python train.py --hidden_size=320 --d_shared_expert=0 --moe_layers=[1, 2, 3, 4, 5, 6, 7] --router_z_loss=0.001 --lr_router=0.000248 --learning_rate=0.00339 --beta2=0.99 --batch_tokens=65536 --dataset="wikipedia_en"
Below are experts of layer 3 (counted from 0) of a mixture-of-experts language model. Rows are named router (the router's row for the expert) and show model dimensions 128-191. Each number is 128 + 32 x the weight over its row's rms, rounded and kept within 0 to 255. Numbers have three digits each.
Before each expert's rows: a language model's description of what the expert responds to; "comes before" lists some tokens at least twice as common just after its tokens as in all text. This comes from a sample of Wikipedia text that the model never trained on. Tokens count by the router's weight.

# expert 6
What it handles: Line breaks ending list items or paragraphs, heading equals signs, and the word career in Senior career infobox headers.
comes before: "\n", "-", "|", "==", "The", "==="
router:169116106162088169163152084123145108116213177158152158157186082164163095152161079159126103145143107150106111101173158131123105141141119166131166174080142141075105151131128105138115151147196092

# expert 0
What it handles: Line-starting markup in tables, lists and infoboxes, such as pipe cells, dash bullets, heading equals signs, and sentence-opening The/In.
comes before: "-", "|", "\n", " 19", "==", " P"
router:178099131194135151128141076154138068101160174156144116168172105164172116149157099186126090136175126189122089088173134121110116138132128174109152139124133132084098168157114098137120154137198130

# expert 18
What it handles: Word pieces inside or completing ordinary English words, such as Bri-dge, com-mon, pand-em-ic, launder-ing, semicon-duc-tor.
comes before: "s", "ed", "t", "ment", "ing", " to"
router:139122122154143176153183091124151100108164128170125174179190095151164116165154102190130117149142077136109122073121165096097111115153126139099140168094095156081117142145119119145076153097182114

# expert 11
What it handles: Pipe separators inside numeric table rows, plus semicolons, commas and closing parentheses ending dates, names or clauses in lists.
comes before: "\n", " ", " 0", " 1", " 2", " 3"
router:177111106162130163155155045123155082114147173179137152152145125165171107175118074164125114154148112138106119088151162128121110141184112144093154159110119138097105143134114117150094168125160092

# expert 13
What it handles: Function words linking clauses or items, such as to, and, had, has, not, plus line breaks and === heading markers.
comes before: "|", "-", "\n", " the", "==", "The"
router:163086117167093165166146102100121093082156174147122141161158075168143081179148070159139097137121100154088103108129133108118105151131082176127147158112096159088106122132143120153121186144169123

# expert 32
What it handles: Commas, table pipes, closing parentheses with comma or semicolon, periods, and is/was/while linking a name to its description.
comes before: "\n", " ", " and", " The", " which", " 1"
router:138129127145092135142138069157158100149138157180136132127158133155172107153116125150101143117197123147114115100177160150152114122135176135107138201119110136122114102148155150126113136091146113

# expert 36
What it handles: Verbs was, is, were, be, had, has after a subject, as in it was named, South Africa was.
comes before: " a", " ", " the", " re", " not", " an"
router:185126130160109147162165109167152080083151124157125130160146086159180119117161086170113085125143109240112059117155169128124119163166157131119124130140150146113100140132137164145116138082156111

# expert 41
What it handles: Byte pieces of Chinese characters in parentheses, recent years like 2012 or 2016, and place-name parts like York, Island, Australia.
comes before: ",", " |", ")", "–20", " (", "),"
router:148061094156111156194173084151174121125168179166146109165153106188153073164145065140140112162157117155097103100123151130111082115148166170098138147094103135109079156177119131148102157130169123

# expert 25
What it handles: Number pieces ending years, times and coordinates, like 19-93, 22.97, 2.6297, plus closing quotes and braces after titles or formulas.
comes before: " |", ",", ")", ".", "%", " ("
router:170118093165103202155170105129140066103166155150155148148147101160147071200139094153118095136118104157060114106149237149128061164160134115093148147103115152126102129154159113140114108120133144

# expert 2
What it handles: Mostly " of" in fixed phrases like Round of 16, Date of birth, Register of; also sentence-initial On, In, and from.
comes before: " the", " 19", " a", "f", " his", " S"
router:124076109146137162155137134131135095087153154168107103144187097176154085122175115162124132155112076152099120090154173104143089116122121176080152145134114139095102183149149069179148122120186127

# expert 29
What it handles: Sentence-final periods before line breaks, plus digits and numbers in tables, dates and measurements, such as April 25, 7.8, 987.
comes before: "\n", " The", " |", ".", " He", " In"
router:187123083150123158131149100144183075098154133149113125151154115161143093137133095146121086132136084213065112113128149103123108144154119146113180179094102143095122165139139123138082132115156096

# expert 1
What it handles: Line breaks, list dashes, table pipes and heading equals signs, plus sentence-opening words such as The, In, On and months.
comes before: "|", "-", "==", "The", "===", " 19"
router:152083108168137155137160091140165103103165174173116129171176078175166096138175089153118086134167114190109073098132154104075088151130150171103152142114099149097075169189103084167117135108180134

# expert 16
What it handles: Final pieces completing a word, often suffixes or name endings, such as chann-el, nick-named, uran-ium, possess-es, Ire-land.
comes before: ",", "ed", " of", " and", "ing", " in"
router:164085121163096188156163081119134112082160152167134162151160122156158099152163084139149071153131087173114104122156149134153102161125120164125191171117153148050110141162124135186131131094172131

# expert 60
What it handles: Periods closing sentences or citation years, like 1962)., plus er inside names and words, such as Pi-er-ce, Engine-er-ing.
comes before: "\n", " The", " He", " In", " It", " This"
router:182090100146119184151171079143150076096166152143146124157168116167160084156121090168153086133140078183090115098138170111114095127142134136090174168115113141114089135168145104155075129131157089

# expert 51
What it handles: Pipes, dashes, zeros and small numbers inside sports-statistics tables, such as — | 0 | 0 rows, plus match scores.
comes before: " |", " 0", "\n", " 1", " 2", " —"
router:160112110133117172154120102166151086127158128157131097172164103154140088162133083160128103147132101157074117089133153125115092140141128164092151168090110174077074133134149116153108148108169111

# expert 58
What it handles: Pipe separators between cells in wiki tables of sports results, election votes and statistics, usually after numbers like 55 | or 888 |.
comes before: "\n", " ", " 0", " 1", " 2", " 3"
router:181094117162120158137143078129182086083129152164150106158148136147146102197136069166106101122151119157104102093145156103114079128155153137096137157139104145092116157151110098147113142108164088

# expert 63
What it handles: Line breaks after sentences or list items, sentence-final periods, and heading markers ==, ===, and table dividers.
comes before: "\n", "|", "-", "==", "The", " The"
router:166077113133107160150161109126127107115183148147100115140184086154153104154153088169134096141117099154127114104156153119137098137153121163132165159090117143070101131159149082157104131148187115

# expert 10
What it handles: Closing parentheses ending glosses or abbreviations, plus and, commas and line breaks ending list items, as in (MCU), salmon, coyote and.
comes before: "\n", "-", " the", " and", " is", " was"
router:156102098148125153143170097099134088115161151167139142159183085160173087131155090144121114136139099172102116094181177138136078168127142140093164158083116156098092128167092130153098144133162093

# expert 35
What it handles: Hyphen bullets at line starts in cast lists, taxonomy boxes and name lists, plus table pipe separators and divider rows.
comes before: " ", "\n", " 1", " P", " S", " E"
router:181068111150118165139169073132152090106161159161120121168167126169130101145144085158141116160183087176118119049147130148119095166155151144085158144126097141103120147165133101138090160131182149

# expert 53
What it handles: Function words opening sentences or noun phrases, mainly the, The, this, that, which, it, and paragraph line breaks.
comes before: " ", " The", "|", " first", " was", "=="
router:200096100138115163132159122149131108108184163175153132169192099181163117144171118165116118147170096151076124101134141110104098114129116158136137146104124118076108141124130116187116173123163143